From a checkpoint of a small mixture-of-experts model trained on Wikipedia.
Size: 9 layers, vocabulary 32768, 54.9M parameters.
Experts: 48 experts in each of 9 layers, 288 ReLU neurons an expert, a softmax router.
Training: a variant of Muon for the experts, 359M tokens.
Below are experts of layer 2 (counted from 0) of a mixture-of-experts language model. Rows are named router (the router's row for the expert), up (a neuron's input weights, with its number) and show model dimensions 0-191. Each number is 500 + 50 x the weight over its row's rms, rounded and kept within 0 to 999. Numbers have three digits each.
Before each expert's rows: "gets" lists some tokens that make up at least twice as much of what it gets as of all text. This comes from a sample of Wikipedia text that the model never trained on. Tokens count by the router's weight.

# expert 25
gets: "%", " South", " every", " County", " than", " Road"
router:538480604480493503530557492525529356570548501455513497574461522506510418537447504464527512445488422472484469581474434611598454506512500440472556509502445503443605558469423395481437493449472578546416566479530509522491525530536554527531533535503393439556475594587520462564466528497455503522544503582483407512518461480426488461442533589522399605456459456506463555481479494421558500452398563624485541498550483459517536454484525482533518358578515464498562502524498445467571536510455472458537442508532507555488517380530544491546486510459512535433555465545552467546499536466551553537
up0:357566554453461455490602513494446612506470518475562449480462487453451486477519486581583476539458475573497540379463510505497538597522500507568481485509511415527565533505512494516386510486494513483497426571541475553479490468424517510479476453500565561444528536480412558489498543506454504545450400459426525534498606561528546524386492603523488501505542541425510489401422498539493486509483444493380476433551451436464574524512543447469536490475592542470518550523491527492544498524560512558536530526455394512486506453504580475534478466555494619532394528565455575496526521488526496659
up1:553545507602478433493387443478544537543435484505461477515493495494518512435458416586458490460532412567421439628450514559527609599548474443502468468531561496480489552499539468541488518578504456505525448496487517504531446577447429489435466496475581504435545510484515464534478563422537447433465480612504587578610489506524594460516565430553482546534441497481599519486460508483553455470517490407480494558497465577445465477400549471514453464453492472512491527519480545545497458536480454471469543470503456505506435509493464459546545398402493656579421592577514590547521537496497491502
up2:493523528542549470515511491497484455508380456520518492480517485467439486540526516562511510538585477481532533466486518458560497484501609526618540422571517511579498470367481561512510413487443525499514472513460536501522482524367507473458546501516528490414486518488426498512365484434498445534571559496514473447596527395494483488510539476473530513506478480530451580526589514508531553638538486448480384490530484585510560507535431526431507464496428429496506510613489504477456426574505568394559554511464526507491488400556528597553495563540511664518461459418446453481562471530582529478
up3:394565492400442561474402538453528443507504459557488574516470534460459480549525437559510512486518495576458516532443494507469440487481456541584485582496561538527469594559506570567486528541447507564502573526476499550608546459503508517549554511599567457470485418469470518455478556417472513463593512519500578400525521445599436444475508381496530469496489504516555549607492529533460568539570474505535552520402520513509600497538501522416460518527506530468473533509604543587491345480551515507484408511566490559493460529495482484557527501478510589564423491571504608464588557485497468521
up4:519505523457495426522422515444506540550470471444608510446521478568512419472504498580531560506384501522479400425521521590467474508543538530508548519540412524578456558412616593534510530409387567487544380463515481550537551454556366495557496502476487509524522468559575537517496500544434490495573602522432524461494570449541440492487457457532567438466573529562482467496480416475484441566510460406509506511507535459445422499419507533432454417433474512481500574517544478538510558511496504429569537495573500542527547517503536545464527447490499480580502470604476439530507361503472519467
up5:359452486472553495555444562500499486405454499528505381566566525362553559475465429501534530555527507497448458541404508454508538461445446458450401477542463438519494508570437511505542466451536445444478461574419496514527495514611537501504479483496478495559531458470517549467466556549464519519494515541533547508465587478468479573506450573513512467528528481429518410509501617504465544502570594564516502380507488387471533490507393470423467458445491483445506446468490412513393476506437540525489520533538432531542432513462507479571458443651548503545462474505402482564536420520528475546
up6:513479562572527543514524463483508489506454466521518525492543452442497487478474593571465477394453562563568393506588491461472543555366540500515474502390534460500478516438544582445460490563487404490509383579554547514501504541453403483498403465523597578514595456502490524565519543586432533474556481524472528501452494545521453520458489504534445520471500567514568536538469479487498462501644509504570519497465568545563558453454531394568466498594541482369522476434474496623474549473402483593482470456468418526528507558506526532569517437511447493509443535509493506538411501445485473508
up7:392518522597571497414510616538539525450413545501594447490513408537598404466559448540487517435477444493488478515504475565413565578459503496547500560405562475426403529598491465455473536447453471505569474503507520528490446512491578538436542566484477570583505492449531546571542458516542460559540460504492525474455579436428500479528496422525542578472509494452406494464574435495490514566545456500474536490450503525551528530536510537501568499504566454453438659429487454486470412409479452538421459434498444547506558520521527553597491546542469545454385500510542496516511527521466531507
up8:459504575376575520502502563510408381523501421560561525435422556505457570479442533578495486357595448465465488516428579494411536438527459481468506518513484392471563440472507487530473581578418627440540520455458560459475507369502552564596522495571472503543487486581496489549493600490510453551483480517476514503476479551540441508470534548453512550505472421490541590524455443488550568461473519569484512431495573509489468491562475512454505485469539549577541483540504484610499332444492545499526481371500516489544487484527428495525538477515474480495469489553467465509519484532482492472
up9:456448504545542318442454486535466429467481496570513526538545513430478435464502495554463418560451534487475520440501452445450485484522639483463441478482479516503517513516508478495457512570633577540548481499524469570511503590454496554498473539564541479504579484474440437481464542484535586479397497518463502443506558498503494399508508427498599485507458493542451533522537493526438443504500560425548558470461503374634568444382433540535441511540498562565403485479468567498445600478475562500487487506465581378443451477479481559417487461453522488486438525486437469574486461534498535539
up10:547443500471573502531516451488528431454587473470483479465476556512496551504483483450462499454534530501500497526417536521498576513516416525396480497488463508472418420466484514608532556419482477554561520628464487439489450502526531477409510443615450499597449479517522494462438555470500491449517513530487484509572459454505543535384575479405571456516509543536546533568448496522525475529455589567599338491475459456478414518486539537453568443526525525445435473502560435469495511524553515475544520487469472548513429513418376514467530452460421393635545424408461532533501518557540548537
up11:386469552498496472529566430597441537542448552499512531549518469408468424477538542583536450403465449366494592441550482500510452534389463460451464422392517439589497474431457636499518444518425498490483518479519519506540490419449504440538488520467462510508453485491514426412501486515464526561520454436391423471547557493456474494472474500499506498557469514513530482511382477474431499459485552423495559429527559471451500512511516488498455502522566467483540474487530411591500476452466524535517425447464570428522408571452442433539493510648487516502416500456493550487607520447439513508
up12:474530575532426497495491442529501594516436508519520519526464525474403481597457415544489484390476557476561489502470443451506495522431434488565461535549554539564508485426550584526446471496588491483535497494464378544405542482445441540491565530473451452490484450548439454547554521479359552571504507518493497447508490495469572503554508549325477412470523550451460498513444498487573451503501477566428556499460464499407430411460471543509507479543509500449506550485473556478501572620649541467561547605530463470424497469496531552397499474514505516458428424547525527491466490463483441530
up13:533464522526418522463543488564501387474493529445590443438591460458477568478458414512486354512581566553418476375499523502472463517534398464494364452514449528449572564514448508556580509480516503554485545489470597455504515529456502457596484578586469611559473521452549467474470580450549481482472432516537565477469548562419531501576515508605503504452490551446492508491426458500407493511518463479487517519493497507538470573476535483523568518564518348481491465510586556569539547524548476500477565513526482504501522471503441579485543423478520544428475473531509526545575514537580535428
up14:487486559490456490581505560524394501539451579506542544458549532613606541500473418456496550490490476505441470539457571583526439482484429455496468440567491521494461530474464510392286637473566533499475484494543479589521544454406403425502376483485394475526453553454457472565512511515408519504450522514567550478428558554521508512531553525467521426495543512532429508594506514476493467472437455490406499477465466521479607490493481481529560518507500467512441538473524609499469544488476609469555495515491538537479466485514537428438571464551471461509554424513423531509493481513551510501
up15:539413542431527519478559563497476442522529494535489452531455486469520487505533472574568415510479434518505391433523503512543546501525493534514440437471629510376530493466571463563593531498469412536515509475451459448540533448516405493514461538528411583455455583525581524503445502480450558643556488587538491542557443492572490499531475487518483380474369482443402556479537543491485492579537418454529511517438551600510537487564563423385487536407441448418498521462517475460429547502514508538455498459531461571538454515517496524459553494476509400529550477533526453497506541550537447562
up16:529508523595485423493515457608434443467568457506526481503548469493500525513494409561541451503529462479439456534560449569478508523505516447577509557477584412503493456555492428490567391511451455478573447479427546561498548488429425497479483596536496621557461490526474445557480430537420529500511479572434520501474429468502474528620481474325469489559529485495516529559587454446515508524417521535567538546514563477538525519567533490420475447524576458475493485585491490473548482475455515530478489438465495545469583521570514596427575536448505508595506437460470443574542449488400491606
up17:422505513503511424511475452505557519550487497508466427504513480546584420462586496531545492472462496510604473497576515451456513517574534522498501456518517560439480489511530558417437456461499376445515383473409508558501523505560471541531514474561555457447476523486543425485416510537486568442538443422376429492518501549505486484457431418430552566492453486469457516573517489498507535473521460480568562583472493461535492395489480478443613498521515453549498528507461498508458491532539404485495406436413505527497413455549552542402482599621511611456550510472552464491448562636533576550
up18:493494442458493522515487431525445527555478508521448482460534480551524573524583450484510497446505491475496475499518410472515500381513524489477544529533454458516556480489548479536494468527561586440525411478511587516454523571415585538456398482460566543511509546515483404498482586410514536405522582527430474503525491547450462505437468548396483515547492569533476534475517538575473520544464509474395533502519460521507589385459502490524397592469518496544478507556525416635439525478474461476495442586348482494566526541545496503529446465438516624446481469521511477580507492578396639491
up19:511532475486497462420428507451437484458517496551467502469463482501534558494461412484510583553578465484522426553481516445518515413424508441436563496544481486414490504447486517503455477453530399489559517527388384553590532454559591527560472484552503498538452583553459460478461378446550447488455488496454563609527503551531573490442549464510488557473524538578493622550531461492540510466435541566462553455488524523491496506504497507573487464528536440456498528518498521533566497584498502387433460385552484452561469376613471561584519537499490522548593447421580426527517486532516504593
up20:425460520527502499555446492482476581505501453508483447443460510545410542537449486488482539545594428526461413504480542468486512556662532470504492449537469560413478479453529529555481421443537499525552578471480577504467485501485436479554549463597493511419470560485551560478452506448496559537529473484550561441473480491484480469487449475466500419507472496597498448611456523487537441530513465480556569395553529454465508550526488524414476505529473562472526474480763483583415543472541513462436463482545525480525534597596442469521540464603488515554551475526476563564467461500483567482
up21:554455503463426466571460539521476447569449524511568457383529458484500532515512497475489488492542458451507484461529486501460524476486479599457469507506590466547539437528489489477449578491399530531505541478422543517590547447520518443491508471440442504570510537489524504532565492493604550496559553531430559502538512509567393528546508460439584556594412538498522502572458513511525561527498483493555562502470492413480539489474520534558510546511512534538447486487669493604442538521471512566491565545453517555589479580473447530427564526586487589438503460551574515387428458485305501554
up22:455510480459428456580494494633590540525514534498388500613508523547521431498472556478474561516515470472510534481669476472513529540385557508486527513544564496525579466515566521470412583484474433473560468576573480594480504486515461522469527534573466475495449505434523447582493446493476520491502493564542462478486531456535486448548477494502552534476479463438478569577599580487458559631576541584482435472457504518598481468450536440511575548616508512484476472519459440465531512562485519464615490506464442488524520453531439447441516571516507493500524468505418493546483600427371496522
up23:537445421511572545407544480430469444438450415523491532463630474420518527612495588494569509400582505449512505539476467510515529536439493451558520471438582556470554521538502483593625477450535519551531443522446561596549550484394501556535458552497527565488511482541571520542425514517564573450422402532483519541526495497477530581508523482389468471425432553519522460460471514535515464521457558530448545514553515505437482539513499426461514418556493550484477510516499504543529541528481545541471543553465548494467559408538469490446478451487435648493564466538496471511434590577481605454
up24:522507522542515462393448508523457506520538566545516553569482534441493431507518426554422578472498497392532391570619562484519538508506539615495526575532531491509585525513494412500539486433458512474482465567484475482581438552520545577576560478389478540511490653545431568419465467493500581574436449590513463506466538446514474469462581493473548549488436533585450430544505608528492529438396543536464454485552555439458470431482491517497517499444421507490469504493507466458527457521501444460431435475546436506557479484590537491526525507514476492492521502403463429401428525547541433509
up25:406464474467411537512512487470480519433494573554539422513528568504489445550486401517491493527516471486543397513545512499441551532447508459533468538499532500567522513243475480513558525577504442457462483467482500591572469529486561581469516426508475478524450503522569483570476468499427461450459421573542505594486565414501597529472413293605483468498468477485526371497469493519467489518466519548524534542487494555454485419473506465443491453492543524512513504529482522558510487565411514489516490516434446532504460507522535520593476437512505571521488422532557538440458457477505536461
up26:479547537558452560528497539513445525414422548487525467479575528452494467506486567508477519406483435525419489539488563511570509495531465454527473523584482500574548455496482499411461523537470532511541457503569481485442635424530514490375471442567554496530454514462540446508554635516542432505512471572526607576460538521497512488535505568410463372472494499459468439496472461475504433498635423515501511532456542461474456550372481499515522528514548471575513415491483545544365484505515551471536419506520479560483485473520563573476592533538488464566418412506549488517540496529420546371
up27:492514581522455539435468519499551430532490474487541544472473568562375507451477590514530489486515467518585489466433477544381469551502450510448517400511479532466442488458393467498578442473521483478573456524445423523491551447466490512474546539514509553447485494407514566476528546544397555585498476516486506539575476496409452568500487507432558546449527514382600538531526448470529565497445431586550549547465450516478495483501620490464525462508423483435499505494499460574553549582519532438597610499459447526454518443539516447460645508459413457536427433444527520483486623515508512508
up28:492496499521508435542500549530547484605480540431509540384509550599494504507563468528462539454573524408412392524547502569559469416454468531519479538497487522414491524425567489483503562464471509574534475527447518536453469521474524546515497582557453507407483494528451610453497430588461570610497540504523488527450459495605520493531511588494464543481547498480488457580462563479487444519655512430529489492528578479491516547549401520528527458575522531528474546435503522530551491536497440479489474514508559484466537492601513484609544534499407617648572527456463579431454468508484441527
up29:508501551513537525466472469463524550459327513601569492497499458455473544496529441533450547508542548476505426398518522498502604589539510420533530548415581480409525509585500575458482454486596502588503489519368481469520430513459434529519459514520520480385470511469484574550552490549438560522547510533409542491494537494460493485445529562466519491463521612492499370482546533454500434542531550411519486402393586454502524467538475596407498491479516570509437450471438448524495490490547561510502486534522549426558483495552490463517449581416496495535508546473481501542597520592528444526
up30:470488525444512490517538491497495493539471512563517416537476515580495510488475490603485505549494521433554421499467453459522457521504574519513529525484465501582536517496472470550548435421531573513498432402491540515482478530560519591527519469477541603495575507521365462438451536507434478518390462472502470501502426460539573584506424511397501483482528476519410551526468454515551519533517534492510477241507509576428513379486453560505564481518571506538477502492429368555503432535546430522519516497482509467558452544493514524474428493538475540507500472547652463425523516542427560512
up31:543454519498532464503514547541431504588553577410537520613467542486463471510526501521487565422531495442452424513588528476506511561463406502444517553459501527492562402426493394457489484407440519545504488528443487505502504527450492532508545463434512522498405529562438472530518448451517525584453459541475421479509581434498507525522446500572458562524401578454481425506423584474485502445525507428475356514615612424483562393446438490587481563546539477468555527520531466492488503494479493489526481521569519481543561532642571485509421549498494581540458483484415498476463600490562497493
up32:519605549559545432561517425428520513493570484559527460571622512430462537570459576526475527475572543490506400472437423481569543473614403421476518505504499513582452474481562471488553526440461479544520487535505469483531471483563456506545512508486449481524523539434520429475502480530468512481520465480456512664431507519418492528498510479441550464457581541498542446473526497426434512580498584519477551525485571518477507482511463487510443459459535432454519462530552454615495440557518492497537483425423512622534523415483474382438577538521528499448530575611530459493532520434470395397
up33:439494469495535564479421545521529441479500546583539496465564583557470525440452499449496495510461503493422459451546448448545517495392362495431476563455506532607479493413530479544456492460463500499599502444508423556462520514477463473447456479484437471501466583441463511497413495477526447560452419511468575596433551489492493484588456537453560447473526501522474540479553483536503426574527549498569465462473569485451506437560495551398445459452430526411473500461613503471425365490476458520414516532525496488523544590488417496402473582605521493483520492530539522471361533495584515503